config.yaml
experts_per_token: 2
d_shared_expert: 256
norm: "layernorm"
Below are experts of layer 2 (counted from 0) of a mixture-of-experts language model. Rows are named router (the router's row for the expert), gate (a neuron's input weights, with its number), up (a neuron's input weights, with its number) and show model dimensions 512-639. Each number is 128 + 32 x the weight over its row's rms, rounded and kept within 0 to 255. Numbers have three digits each.
Before each expert's rows: a language model's description of what the expert responds to; "mostly gets" lists some tokens that are sent to it at least half of the time. This comes from a sample of Wikipedia text that the model never trained on.

# expert 3
Description: Auxiliaries had, have, has and also, won or win in sports and career text, plus cells, dashes and numbers in stats tables.
mostly gets: " had", " have", " also", " has", "as", " won"
router:103157122104142118209126075129120161078141140119146129047202159116186172119150112132144102163171133113117088103158121146157074138147136118116121098165113138096114114157132104158133118079110173150102117186107124075074115107179107103118115049093175181080219157137062128173091088152125077143139167163176126105086050140060136141136098151156113105137100137161192173089193124109184158173158
gate0:112194151147140128123162125066118110113105044113114153072128197114081103165193122140147181135177119106121162070106101128089049057205139148166064084123111141143124081096066103124162087119161168106135124139144133120127138150125156150098103079148142119076074124096076135154138117095107085108080167128112069122149147091096159141118110210135086140125084119136195111162131087152141168140131
up0:099126123179131112101096098165108152100109086077195116152193096123074171110129159162166145132134133104108154091097084094097075096104146127138115197131119094094194115109101090076138076107118124074137135109157148129152097178072108124145107094094105105063140103112111198133169119134111177143124118114167065062151128097107151120128154126151107118140148107187166134111129071158169184133092
gate1:149154148116168062055169130068112059068087134162152099099130129101109132105097123122145113124141130129111105108160192163073099166117208183112103171129198097121193207127089123089083108113105140095119177107112130077182114198211092154141136175113116099071166115099161100149130148130137164146117115121173074132159183095124098138111150096156134124175178167146150100100138135117121114180135
up1:091093099122098166159081170146112043124177135123113153163122133093122145153075129172140082127137200130140177158061073174162150198174194143168154148142184096118116079181137111116143104121086142095115086098178140165139127134056137159216153096100182103112138129094217059118121174117069122134130105129088158140092142139119135170087104171197131123115131142063124120184123108167132119134045
gate2:116112170169110171105137058069114070142184123141086113162126133080123159127134124173097131133078161129159160120219113096107067126100154143139115116118131096115144151120098119141107139164101187103171139171129105084146109082120082187115084101113108111106096149141147118132145183106125105124114154139129112134118131116081116096092098111121195121149103112111168145138131145134103161166094
up2:166129173094094195093074160132124106135121124164185131165103126135117095113133120117059147155121125100152119112136072102112133124108098145130124144084132158109109104057124153117119101106102061181127169127145118162151119146042123107072136101142175074137176151137170168082116138180141106128129114139125154148184188102134125139161098129171098147092099106148140076134116113132102162159153
gate3:239165139177167139138093098086091080079134175073064153100083134135130129102150130142073161096154163109135139148134164158166170242100199098100134122179116124145119163120129075151135063129115136162183149127168132095093149149102131143101182177147148121120148142143145070117098121079126133207152153111171158145096130170136187108160122159180156156122111071140115102126162146132084141112158
up3:114152151160085126125127130096149140116179101135134129144208133149119118140136114110073112098092131124141118145141120127194100073107167185110087127086113060104175071159124139130107134150121136134085089117086115128140116156164104152094113152147064081106158111104081134109133132109092171131144197110148088117134147168112156097213088089133165151098097095175129120112088112126175099145086
gate4:108167157077121105112095123078125088082136137156131090170152138132157187144076150132201176120154127184172109102140148107120170117064148113125152122181095139160096102075112122121166106106192160137124076097115108172117116154158129196081140152140124090118102103174098159093124108091157164128151221103166160172098145112083044100160119094104179126096142122146107148205172084124131108152164
up4:151128103103083134076152112116091194141107107109182116116144120179106120120110127120137108108144147165118099088142187104140153116168132158109065124142118129089103105129161091092117156097088115137139171093093106157072145086140161146153206174175077092059147114128096111109150169187165118134088148026173104068176124143110131068090111142098164168091102158128132082149157114117109154174119
gate5:063106128142118107167130122130132129140141138100169096111122080122104137119153103079119048146095135104124096088140116162112094162118097142148154112102211153148184166074103140105126106149152135082147101159082155141145097153081133144115076106163123107089085135065114139132191120126101036111164138123138100148074116082129134134109138067158109109122084160124127104091081170167180182120106
up5:092206177129114106101066091080087139099164160159075063100138135107146128109141137065097120143135143148096125160219176033120146192100163121135121043124115083093098132109082189134147180114179147117133160156121079130171148121172107094171114130144116115162122111116150115115105165093082114132109148108134138168082152198153142129127103132125118089141110078137144148115123147137091140115061
gate6:131116092110109155104133138156112129169147112134121127125132131156130067109172140141139153085107114121184120147109130124103149148126091156090177098076141123155117153150081063072147144109209126154142149134145101110083148090126180124143135119163137151135139137170190140127160133164181164082123091144130097118165128079102046117126116140168131073094080096171109126119093137127114114146097
up6:097146139125119125066152088143077167082144098119125108120178097068138144130163122129132125096124137100177108094126131132118131141113146114143154090129138114125065138121152092164175097154170072131168164156073124120095097088160165178172109130137130132110128093110093073168095128144107105132072125125114129130153150185143157162066101145111075095173153161118166079138178129147095116187188
gate7:146173158197077122100183121099132078145140088137108118125076126163155178148168090118136141114115146152076218175116078132193088111102141082136161121134116101141096122093140116129136108116142135148134129124124080146118099133145162144179110055157103171150164127099202118089162174124116104104179169121122105120117174107132131143110128109135120149058070110135090149147130163139114124103155
up7:134090086157109102150117101162110208139107113148123145114148136065139131133128111145130121135187140100127068124145146140109105092112094171118103134120185142074132143144158137120140123158159113126105144164112117157153089094134081077090129156116183107152132093127120161108108129106073085107144150152136119098146188099084135128114113152107173151096168201143138128204093088114076185121113
gate8:058099075168125095115166098086101187091184079202159114105167097145090102133162052152129101129117103140207102109115122119172075100144155190039139130129125111072198082108063119149081075137124190192070137161121132213123144183099121147095053089101171131101135150111139076156104102125160120111186085121090081165078074094083158065174103156098154201127126150099110107099151134091175104109102
up8:105119107109186078138159167113084137113127062150134181082138141142168138182094080167123132097145167125137117139050120171127148127170130151176125132107152145102143144105055124141150116117108113137134103179118089156107165049138106166127082119096107155141147123114182064091137103123150098135106192113177134138122083138135110126095155173154200182132130164131075161139121178094109123148079
gate9:143152176131135150120160119085162073131123139123154132131148176149126168095138128122159161111129154146176187089139134082075139128167150095134071158162142150179151152113143124151168077115157104170119088111152148086173065151110122143110168119143148127128166123124087164151074117072118059113115159148115093104153126088124113103098084180089073142142155122158138144113108125138180089146137
up9:127181120116161146110113115097112098137106157147168189111164138116125108138076145103164127070160138139141136109092129032161105124091131114114118138122127114111111137087154114086169130177142167198159148134147146134091104117134104135110180166082075170110154228073080159154096113130124101032131123143161099101091067057100142083150089159074126161092141150144149096204178100093148071124157
gate10:151122129162144171082109162111154091123183147165145143105129115139075093113170132152102166143123161122126131163145079079119117141175095134116148158127142164177103129128119086139066124063132132158128086163083132098052131150138174093162118095089180167162129077120119173080191127115142145133109103128127119145185116171111061140157192151095128115100082105117162148179134115108127121146156
up10:096117191179101074127119055120152123150174115129135157144157125091144148103052122121091176176143086149097048079118121174118087149140091110069143107164129115128115136170119107102103161220157143156135142137110217142134155090111091115136219129129163137083125054133135107194075063118159108143131128099100124079128133108094106108077135152112139128130146124149120066157157159094119154169111
gate11:107147117193143131139093107109139139158149217147115096136156109127138215162176115106120114135151147164087094130144084118129145132157144127112156107116085173119152112084126106118102071132096166134168162072121137119208095142069090113101123055116129079124149122134133114121151183122128181131123170130192106100138113165165111138069064158166124133126166129187090124070120137121110128125135
up11:081127172098111131163196145108163131134130142114149123070191114029157154190128101079065149120074186114087102159104084111129120179188142136120052095090180116134144108102148068166139169136108173091141135104173152106146161133102109127157113147160134134117110122134145137108139137125174077050121116097124135102182118149092156139102136132053137148137141139234163114054161126125147133125104
gate12:073104135125085140147172096115132197096135141122161120147183184153084138053122084131151151107158103150146103093202176131112122151114133098131141148133196092155148203149095131150155102116151073092133167133160131129100098104106108107106109055152161172087095134045127202134102139116184209134088082109206137153139148158134064137101088105112141097086149113139088094124142091172137107119176
up12:105096080141132108115068122151137128163123152117118108137121069124176119101073144152181131118075134111089117122125101118155155127120102115071115138191083174141128086136129172178108147136047136150170124110058124123172132128142083177144100166127079123164092122144164172141108093103145118132083212170098127134138114170127198142161133120202107134156131114120139166123155190092137093173105
gate13:126179104078136149155134107135092109126097143158188123087134172043112085159092179097068112109127164160126127100104145142107126085139130180090120210173108158121128083172099080143087152128127129197089113158090131144129186181200110212105102122202119176102066117147137147144112138115162176158101145135168129132116071122121126080112119103189121119137078152125141162173146119082110134165188
up13:149147060139150122171159133159147105113114082096112141182116087110104111138131148171158147192127110110101201121141117129128119118143173095147115139085121145046063064110135107100153131088127178140191093169126092079153110159141152051174169149129139127184117131054122129098097128135058126108168096145091147093096158120179115102118158127127147115173112126171156138131101152110159146125089
gate14:131115148093088117148152109071118119126224134074144182117118141142092174132092126141193076129167121159188127104128080147131179175153149133140118138145110146108063150141119123129139086123129174087094142140087087071157134125127101124139170124099092097114111141151128081140113093093108137153143110149151111144091169140065112148066125156166106134151138144184163168176134126065162122145141
up14:115084142136135104124116185162165163123142135171092112103125134150155134086141147161046178209131165097132125104137090122146101092152135155134107130145164081152153119116082148067162167164135163083143100110169094171161173179101144125150182143134149134085136172156131096161073106094056080087173138172076112144125128174136135094106117094145085148121093075120167173151118163130120090168123
gate15:120098120091166133092119134161164044083093098126168127120096144050174152141185083135103116149124095106105113126243166115121191146176109128123144123093092119137182106185148104144140122176133101171122107153135145128156172136154133112150154110122090200177061110178114112125129106064160191124118146017159127053201129110143151111099170106145121127114135046155133090125148143166107123116126
up15:142106121178090132097081153130160132158115150182067096139166140203096128176109148165174126086138139119216073170144128118135151153064114110100118137062106175187116164147164158108118140142119132103173092060152131180178168113135196177130132139075130096064142119196182129136117089148113085161092106182101117091120124105124142105119217161120125163091116118171136091144130157122217129162130
gate16:096150183117095118139109084125165121129167092219145129144149156119072131130113095149136113077139164110185178121114156180137152129150096155180148137076164124118135153156146130113160120107199161141139155133147173073142145110148126192082166079088174157128123162090165120138129147125130109196126150121151126132114156114184161161124143137116087141052184111164120099135130136125112137183098
up16:157153073137122170157082156074117123143101123166085149127083131095133123168124109120177162089103074141123107174064153130146166162133147092134168132128157137142123204160172155119101140105156129040084076156148150149126132179184171126137187163145151083153111154139084105087115095088107079099133148073118229116162114176158139124108150092168100096141149149132107123182138206093062139123120

# expert 14
Description: "From" at sentence start, plus word-completing pieces inside names and words, such as iesel, ubljana, man, and %.
mostly gets: " from", "\"", "%", "}", "man", " people"
router:108133103108103117162153118147083110094152107108115140087183186145126138104148087139086137146182119158091096104167096109226140084206169151136171095165091121215171118133111203169136081097137109080104110111136107155171163124143166108121111096135124153110122148149119115139156148118108121111143148118134182134183085137137122113102121171141085132153148167155163132135168107134131125212136
gate0:114159143139128118164104092106148127179086062080197123102099168135114128146127123095169152181133111135146111150122165143137106134114119141142131202082208196102156108133092105120188035110096064166105137139079126128144132120129186088080116058150074141125069122132146144123118121217070160147146152208173102088103102138098064148148158121121115088112197170206137067100155086161096131132085
up0:153152126088126069108112031138185114131143083162122154142162143102111131056135156059137136136114147132090163112148084144059171136131165041114128153119112122119086120170113124126104122150181146126119127185108139082152071167158160175164127083119037071117128119143186131165115110049162125140194121150129159129179164064125105122106062064157120146106171130150120152086116085133168100165182
gate1:103118142124112056113132104102027211032121114167173212120185105110125138127133118116142128123146132181137110173174096099152146108127113183113110126160071116145189157107124181155127133125142109101112141168092107132152140108120213128153122081135111151157118103139114072147086130153129170107116099121073098104136151157134118124178081123117145163083112142138145152076157103178115147141107
up1:118137130222103121139169099088074117092134141137202151140190183143136068092165097138159127119145136173123094162184121103141173127161132138133157125139137148129147164155123159146121130137175134136124146210104113128134105126125158130115142125144109108113124141117074113112145115147105110158153098140102086084118153141142111173104122093126161133086097177089145113111082062087118118173130
gate2:133108145113175150111092122129109132130169170103102123089155079109128156098177104154100159143134097099145169079085085100128131113126129205128092093112155101155092083115119100179130144040103123096163203141130126145134054144057079207101156178182148138149122089109094111176118130066162148148166177120165081153185117111148188139098086098096088137110113117109103108108088089105122123146131
up2:136122126079076110099078107051174148065099151175134143085136123178080141091093133129137141158130147199091174175136170125085176185183122160166157142185084129150070106123142121095124193075104088154084127089133093096218073121119046099095128146144087122128096174076144093160109124098160159163149149080175108131154095111107129153186067090149051129174169113096146147093130090165207119157197
gate3:128152137056098121111133163124126139123140152137115165161125151146106094152140065123132134141075112172101187086160112200116164148116098170107169127133127078166185136133110127113128159115123101101169152193076148122102158117149172106129158160157139088043112117103107159134119131141102056097181100165106171112184138168162124099165073167084122165102169110147028139161099157114085107126132
up3:086162104128162170143107088077090167199229166144110157111156135153052172111109163166129154115144092108110118107101073056058100093149147178072134106123141150049052084127109090106115111100120138147140127125146179155043072120161135088149137105056116101189113173149137094158193165135119116185151134207148169108145159142107135198131172130163134089165102125080128154059127158110154120197182
gate4:136107062115136200139081144113121169133126164155114060110192144149107129139102122130197192115119121135137118147121106112137132122119153223130142138127108111104089120196176163139117130150126110138166117147141197127095108168098082120186123134137133184123099165093035137096146172107137132097100162101099150141146111164125122109109107137136106140127114140119115138091108139187112107156171
up4:125124111129093191097199120154121139141208109106163198172134101106102113219109093084135093117112178140152185202073074131147074135151130153175153104160210155125036106107126147185170154139124133133102094088158152106200072099138093191137118122172132139145170129112081150149122151179136103164075222093133039093152112132127137138132134157145124157134125134090109083095102129141096144086119
gate5:111073164098089116131093181127163134213087123101145143142134082125122232080169124054089159179121119156069109135114118099143048082105054123178136094078148100164131135136103121135106146116127105142096149095130119112117134094113124141082110131103107147137109077127114136143131108127144147138103194107151134169077151133117115125173138100093132185172128100109079130111129158174175147144163
up5:149098131138178193110119180096121155176085098132123120106125160139066100160149102097115142120107087120137106158146141105122132125128145128131116123058121126136161174110152094125134163085057102140147103146133149125197126153096068169080125141191128105127155119128148147159118125072135199093120216164191188146146200141118125096118134115116129171123143142115081106136144093061102127157168
gate6:121189122159150153160105129091179107104138178146138081057168141165138122128127113039123142157147171154115144135136145160119120152160123137171108176093132123103139111117099176131150148133108082161097124111077146135123169167131117111082113100128134111148133145108121114150112135168041171144172117117101079164140130152160080097153144133098097097128132153193112182068100157090162093174161
up6:124084106127094099042116150057091117107108110180071125164164133134123168162104069174078088157119170149170143149119144118143096116088127088078151100109130123230104133118114150106102057099099104128087125075167124098176080086070124105112051102098181113105099144082147097153145117155155139145112175119177166142176208097133138132119126107150137056171074097172130190039199128116159155178132
gate7:097130112154144153119108204083107147102127089197073096151110144158113121127124092130106133090131128094029134137136159138101108073137168144146108146098173168123179115158110115066117124120095103112114146099130142119070121114112094109091115168145128123079126191033159147136151186101106143051118142136132123120102148109170100079088104113098062149103188193113139132163149206097147135174086
up7:123158062113149129165137165150060139141186138157092162119133170155171118137112070119121106111167104152197174139117092153116138072150136106119164099156150177076114152138120133112125131155170196159124190142099105142118089084095109112078162123152108112182135121079138048094161170175020061126069098126154098152061133162158112143141105150122085126107096124112185128120161111082100143141124
gate8:177194119107123062109142121083119113114090120158137133082114090125100136126136165157113127157127118167164153134139129124158176168151124133134142111137120112146181120163132130104113111121131129121097110142141098122149146125189124160069184143119128135098203130106165138109172159096122067151151151090097122128067103046108068139122119128122101096084163122095114082120111104117156131142153
up8:115155111158079144144112083112140085157099167140174156061151131142129165117107098145047180112142106125197106114153103118123119122127205169101142098110102128161139115126153131101142082145125107122158051078130089098164114096188122124135175115126149132107137175070139088111107099117153117153141137077123183107064188124134083130157188099147113178139126087132121114096131108151096178156111
gate9:096115188113111126133130122140154151056096091071116162125169074088176118169109133086085093107088113114090143088091183162140095090120138112122103103080191142145120084059140057125181092098134096144126156139147084058113207153052156119139118147147137093120161140148126150134116126166101184082119133158090132124078174132100128150115157127104100182114153155153143102158038153162106081076134
up9:133170155130105140110146119147094138085115137144059183136123135162094110131164149142116139070076158104141107106203104056103113152124168120154095164117135167089143186203091180137118128100098132190155127183127108092151129145125160079143118135154182103101122202120151155110107123158156122083071159138141087190196192157133171095162130111122177165169146116171093132079131110113173168080122
gate10:114174128109117095137145078110133097065143139192136100030107077094173111159169143135123132151150096157151075119139122131212146159128119131036091142160075127132126148072101151142154105128105120116069089157116178098082165162153109080040100125177084131106116154109128145156091127130121142181155139082186119138188099155117151104148127141087108084139130128140117132148153168134117121198128
up10:131123170101134200162131141098141176124089130143123102095100183146195142186115144073066109093112095144113130108114170111103124119135107152135124133160109161111156124075104117145080203158144071116194127141173095129134142073154137122122167173133169056140124062120127148195124150099146168163099117173135141102157146133095134110146151120132127138152130118149161142153109144150143153140186
gate11:179104160114155130172096147090145102079162134143118172085145109151116122114159053156118132082113072127180085203139130134108154148120175112112125078084115112116135112140083127155189098124147106149133126131176122156090157202132113139102107109185091054154135138136141123156146127166069099131165133115142172136143105130169153124142117123093095162086106140139139069125095090114123105121155
up11:144121173082161134138131104187162122084114134165101114099181162169179134109131141082150104123099132162156122128086110092177125176172131123115112074117126089170109120118072161117140086136111160107114119172172101217158139112131140110111104117112097134148153141154166146157118092125103129131061093160122161119166125113188141111153129174161070147156118200145100117024148140120048089097151
gate12:080121164158081185140121137085137103199202141130144156081143110122144119145148108157123150131077119086155102128087117172121168090095114147110149149100118155122141185106038119145126090102145190103131141107137123078114166083080053146167148184100160135101097138118139130130123083127146092108074194149103123168162124072119142141085100141109148108165106110119172107151166124131208106082097
up12:107079122074169113130172120151143119117140105151139080143146113087138133140098118133116210212109096062098174170144100195210120120092140117124088066126107128100109129183111117159080173044121111201104072143179105098158130128066112154113124130115086151133104063127144137158149104097170113149120139130135146133150152128111148088117156161059101166192175101139114118122131126141129091121157
gate13:192134184117156113150128110091100159130110092075155128104145130093107184094174081111193151096162095096186134146084150072065145182083083153164118141167086032098128150137169070187119076160140146046160146105092149134143086126080112119115159141130134166145165119118140133193149131173175103126081114116126063148094144150107121165148115179107137142198141188073142112097182122152119127089134
up13:116088102155126106169188178152167119130106128147158111162081131172152094156073154152144126110170099157098114111137090190144140065122122170098132136081113174105120108128147107138154129128183180150135158125106178135140134153115118211152135103138058103065059119110104120087104109064109161137141176149138168122131160127109152111128165127104157108122107137162161195171098129059111169149072
gate14:129083132068139065096176138158152156086074168144098120119147148111099138106105166083141144112133122112098152099104067180079168086153115076126109112123115109123136138104131122170114105126110162084082091102169104110092176089134125148155172115136099140130101117149098129163151145162137123163149097150183129153193144152178159120121136149109162168156106093021095172133162152109056116159174
up14:123069108138149087114173111130114119161104110138203144138111099123191179145136109141139141182141162136155121095131114126154147194196150140128094088153089168078115150124208144149082180125156109139141151140131176125112131204140129153087098164099166172134185120101121089156109116124150141131159145114118146116086102147090140114155119109182100154080155160126146160129119053136169070115097
gate15:087148154086158115119085129087111107108159108186082106070061106068144129089071230080138129145119161130144112122202136116135083206116186102159075072160140189161128136134080119115186140102103120145076138059115107071114115167204112166076057068144139169109124134104144208191119082104104120115152177159135114152139080136151140121098094122142091179159098051114121139106186160110172103168160
up15:128093092100126147138175163128176104182091072133123137150126113126087094154120134154170152155095126147140122084115118149188104143185127105186104132157143046119153126153091163134145179118072171172160115142157127129088107122102098120092100124085153173106106099125096098155134145114135118167082121104110079094137154056099071151175086171176130085157144091129173109094114115143142121155135
gate16:101145109076165101087096097081143155168077139142190187150133145183119185157073152075115112132118158131108147127137111169112127162098088138121145116141090102200132128090100165218071102131129092174113159157119163104123139127108101122141119129071145154118131138191172164179141099147127137122153135144227114160070152113109070085147105178131160204134110103204178169122086089073125098108124
up16:143110147175156125174133094197105156065069131208096144155125118164156137091163133123097145149110135108136094094143130104121142131117135117124150172142101096098065160123153077099171124117177161115162126086129103167097091166111113151156134139159100056129127081114098167141138132124168144059130145138102196131146147188155126146077126139144138139151109149082109126143177154145139069164108

# expert 15
Description: Lowercase pieces inside rare names and foreign or technical words, such as er, ar, en, as in Drexler and Mbega.
mostly gets: "er", "ar", "u", "en", "h", "p"
router:089156026094175099120159112165086125126136133129115134083162125122090135116085040142105142136140156132114103157137114090169105137164118181122094112104099087119181090161088100143134121115083156175159124131147130146142122148124163112072110131088075153132108070131129114183098124086106099099041134131129101092109089160136157132069134106151038154153102157073140142113089146185132178192111
gate0:119151113106104093170131167131130160138129159134086162114102196130139129125126080136179097122077087127164161165124144132140148181149172164086165113142099078145096102166110123153197111138096165106115111116140104113133210128062127134059106110138108150099077135079161140127108093123182075170151142214120175091144139158110088110090138136103117143127123066144084087101118180159134156107098
up0:161229214115139144214152152142118135167133083055135119096167139117144142129151129158133147111131129109050134065162154100126129149047123147109067128123170133188122156143090159073128182140071112113165144164167087117123135169138090068140186164195134149116104157058106102124102139121128147157137141113145118091127107086167150087092154137110174100153161122155127121138120142189108151177109
gate1:144154098112120099098143154144181036115137115113163145117095178149173146108128131132117086106171182090141123154132122082075220108164168109170092117125140124153097153150078150080177152136087076100154095164182103109139062155111197165139097131105138150093113144085155114118082114119130072138116153149194104111200176129098122098104107140113149128162127125122137213107105136094117120104109
up1:093163193139145122143084141089074115077152125148117128133172121159159142127123091167148132118135107156085136109112111159105072137138106117121155107162129186190186115124155157165099131138161174158109128088097125176123186094095094114135169130183190132065116166107115180135180131119108131180184087175112191134094138140152154127139112158139156101077138184108103125181130125085125159130143
gate2:105123166046088169193107159143070137176159185134070124185218155141152165143116087176136158101123133170104166157096085113111101149109120160136143102128155140125100173131162148083173154073111131069127081149142128133193132128162152151134089113080125122153102170155107189119117119059118097063139132116122149123159185133127076092108144027132133117133110145105106165129121165103167107071178
up2:128136093110153111139141140118171169113134164174119061102158106120120125152135110083057146137133188061199118100122119141132153098160152159122097091152074137150143172170137174127076106111106110181105158102129119088150105118131108096123070129171157109069186130104082075147141100160144135169133149152132161095089157194117130163163055178106146181112118121118157071179099114152142136161138
gate3:086117130145107143129124110170133104074115086136114101119096114140083136182116127133092113158085089145137111168170139099077167086099150148134198137152168137115100104166145163138169154133178183140204156160106140096134109081068142146144103058128157173170135122162142153095161107127166097126149114079110102091128091113070100145121117131149142198097165137124110129096133176124166122130099
up3:156098147073129107136082229134107159134069153121177131105153142093084141126108132107119174127199134143197123138106033132097108088124181076143139113123153121155133168200154146124115126114163130152131076116122099134156170148100135134124116078117062098118126085137148142144093146089061153099136123125158155077156062133123098113111161040159102162087119149102134102087158140081142150125121
gate4:129117118139108158140108155210144157118133133147106115144159121099114184115138120104184107224177070139105193122150085116153111171164140159140109102114106121135154106090120134151097078119102133153059083136125133106145113139129116167115121101098152150109184142121091130148132093131183147108103144104064152104180148133169123104146113101136112123122103118139108142178147171170102141161157
up4:116122106095155123143136102095097073123145147100133130115163110107124113131146129122105199080138083094092121152146178219155104098106109113072134103106121144115115132140166087086218152120137092157158147088195141122101170096161145092126158127132108120091092131187140138143109164128080151106147102093116123104098141107060156132105089117124134126131150145168149111095079084072155148096158
gate5:073164120119133074067148118150125134098162163129132145147080171142127122094135149113171105148140144106142088120119101123084149127100100119113126106175140096135174134184112123162083175182114142165092176151170134138121131118159154153203131073096143109093054130133117172088084066112173129177135120197126096111140119098158105094114065093117163118086140119100131078173132132120079177138169
up5:123109104096132099094129124145103087103091087137116168137130111137115136123083143079126097119131167146156143131097104165171140091145148107142127224134153107113132134116109128117133145067144130111100144178128171149102122107123129080159113103153167140132199146144151109143079171173127100131182142135069125097154139148106079084100164123149066223161157141125106161108079132131132149156174
gate6:085137087073137163126147111112075131126133140155114140173144208148100086173157104132132128147131092172121142130091092092144121130133127076161133092089096134140118142169116163149157098181144184115130122147190140111089129141173100116132115117104086095117120087133086142117089165141098082146120113142113134102150145118109122135073122102102186144159084151126098098130058127128058162111113
up6:068104128120151103114094122133115164085126137161115155116138126158194111152082134091106156132146133181107126083158148155158087160108182169087145088159199125112095146127128124051137161059128126215127097093100173130082152120121091109160056127151152137148148155081112150147176134145125155151154150168113146104147115089118138095117100140147105092102112067102096120104117156193116118148120
gate7:168124125124150161118132108086172129193123208158119114096110106091162139118149150179186103101128085083112155107122129105116165111097118168110089106148134177152128168123111121113149099198131118175186087130112142140108065104124139128150095149147143151133110155085136126160147137144176112135120152159155098125128156155081110141087107161099118116131126126113154142125102117119122094080142
up7:151144129047079132111144154188118079148060166059140104102175060137099146112111179105085143134176126132149115127133166088151116164146155085150139117142142112114172085121172128151117196105113109134123151052088160155163182132105148166142137155118157124194092134139153179096156130111176142126150121061108093126153120132177107100185161070113113111143142112148124135120129117131145120100163
gate8:136156085195119145100156059150138102120176096088143139138065184153083148105154115133117099121099146150178081126129123142131123093127172157109169127112115105120136145192068096119190178123091170201206127124157169096184124115065061075083148124126166120151165108107096162095120116118150072150134148114099053207132182159122149190119087120132116153137165148114162073148098131141124176111109
up8:118171142189088133083128134144095108139126100147164168098235159137140116124170076129159127163121180116033183216107139131114107159123185118126199075115120161156154174120131121153123110109143092125098164152071130200115162118144178178176099080149160146172163157128150154181137101131101174068177115186132162116113137151150044132163083086124141161119107092094083134160165124069188102162126
gate9:182100133113079178162151158149175144130140150110088119157178165083139154107128078086130083111114140135166160138121139120113148110143134139153120155174148139119143116139141111116173107127168055185153184112081149150118121160185158122114058107127073121177105138158143109135133076157125089164180140101126117156104102127081116123145111068214163158119123146101168189082124093091171115157152
up9:133150154169129121136100177073155092090089099097109116120157095174161147117104228130122182131140128145110068091156164161141129129076125088135097080144151140168135106083093158147120175154116155119092120108091119121162099063126117112166154146076155116109136143126120125153116125140139163112119116128137165147174138107176143068117116207104144167092071111196152104099182180182182113119097
gate10:163107159106127093077110180188163089118093093127083206122112114107165111147126183189139136149128134137055141185127132163198134170072101078181055088141165177151132135128160120093097164156157113140137081103127138165135132119130158216184114172059124138130141176163148135116077086088146181109166125128151176110138113126115108093139162103117130109146125101091152158094125114101120072068108
up10:109082134199051188121150096130109102155132160107146139091159127115154174091119096089084073111110120161146109121153190070181200113118143146162121124117153093121159082114160122143075147080119110119118104179156170104130082151178184143167071125125107066122183150076102172173093110110143114152132117176133114112189153165154094129134119113190103128155121107168111110066084112073138108114121
gate11:127148108156085124166105122146091059149138115141102132097135118093079124138139100046114138109162122051147117145190119165110117159180118151115176082107162131167148145113077101108188090120135107124083127165133120122104065155159143105107084126087098138136094175151169112200101164163116149176173166127129079146111132086175121160128132157135100059152163162132142130156068137198092146147118
up11:120075148091120129064109120144129131147129156145164112116135180117146118135109151170168132083147147150086122121148081136137155144147094145111050168123103165118140158167153138135121152140144104172114123125102076116117122142110124157127095116145147124113161081071149145089147144108117146104165144198184134190166074115124083123105113124044127151167153146123151112087173137167150110112156
gate12:090131163176161120165118126108148126133130159123153041067171113120202134160117173183150115140164174109138182119106082172147150093072116130087143179092197102104123174175152113126116076187160114113127164066125080129092065097112165133131193144070112121179147188123097163118172166183124122135130149126115127121119142114095110146128146096110167159169135129063105108176083120141148161140083
up12:138177077177094085140142153102082113127084085097175134099121145141135146099101136172149171123115118159151174148122152100145079155110115136090142124138130174132108110107117137120124103142091182110151138126116125139114084112117092112162085092131150171120128117090127075163112132174135097169114141109140151132167216164153112190158130061161146153153201114146160191177093130139089120154145
gate13:096148127087166186149092102161061098122132051074123131133088075128078077102102087159160193138130141126133138124105112147083138128165153129157127177128101177142086068116190122099138135065103167112086111143120130156111160074117138136175107192091143118124121166123084090126120071056113136116154139144141125174097121094141095162093109086145111131193111118077159088140161099114192165174102
up13:134162102167070118111076189150142140131104075127149079149151128127127139156125162150108089104159143097106126180103105179091151127101162123060086113103139078145101188117124140127141121054149101107085067132124114159052118114151101115177162171165207112108124152150112107114153145111082080130158164157127143212136168150145111137142120116116126108129098102151154196096139167129147105189188
gate14:116144171096122104109095117085099127107098119133135153112138130151104131099143167117095098137142118130093105147093071090076176090162082138122086140158178174162081160093161115137138051129155159134119154112096111151182166172172124112160130137079133171116145170126111079126135139109092075164157141090151121144117184130150114115118136101135141100085213156138123088138096104127171081145098
up14:186049117147182162210194160156192144139129142048137107152068061159178161077177210125100103130139117072147178124188135166176117094113145074158162180161078089096138172119140157118120158128144059153197091115176182165176143121130138051184125158136185118122145118117066155138157121159150154092088150137128160220137125130168192130142144163135130123162103103161130135082066100045143143113123
gate15:139091156140122100093078153111192131087107168112093156096141121093073170110040114122088140098143141099097080132162131140097136159150101096107145101126128121144155151211166131136134133118110090100187166127153095172177122115124112103089087129181141133124149157110138190140102133110105129141191171158080138088097093120138152132109097158099123106144155114093062073089118101157071057128127
up15:121097134181121144147076117149089161118123121145136148165112163111089058145188118087121131146106123114135116187127134128147127150147110160132150127147097094137141077180181126133143136156119160106156135128099095173150053148146164130085119160106087099131167151108120150108131160164084092172077136120085142081122102168139119143144112138108124126140145131139120085066123114178076094100113
gate16:125086112130091111103135076132122143143084158142169169112129167108089168165135128060094113081130135108141092055098059102125167079105087141134104126069116062108122124120125120096087142156088100101125107170087089127128133094163103174104072168149107168183102151141170162161106082122107098138073175197140102140122098130205104086148149123071122180099139154170143144139142046142056104152126
up16:131088154160144134147145135154111132180133156137125129122154174126137133116185097058114093127132145119090115140127077157131137132140096101133148120032154088104122095150151122128116123150127154101149104142154088149107163105135155159136123200161129096143095142126153154119023132112086129152121149173137103116121191132086101142171139131109109131159176118188163168099150094152052114070094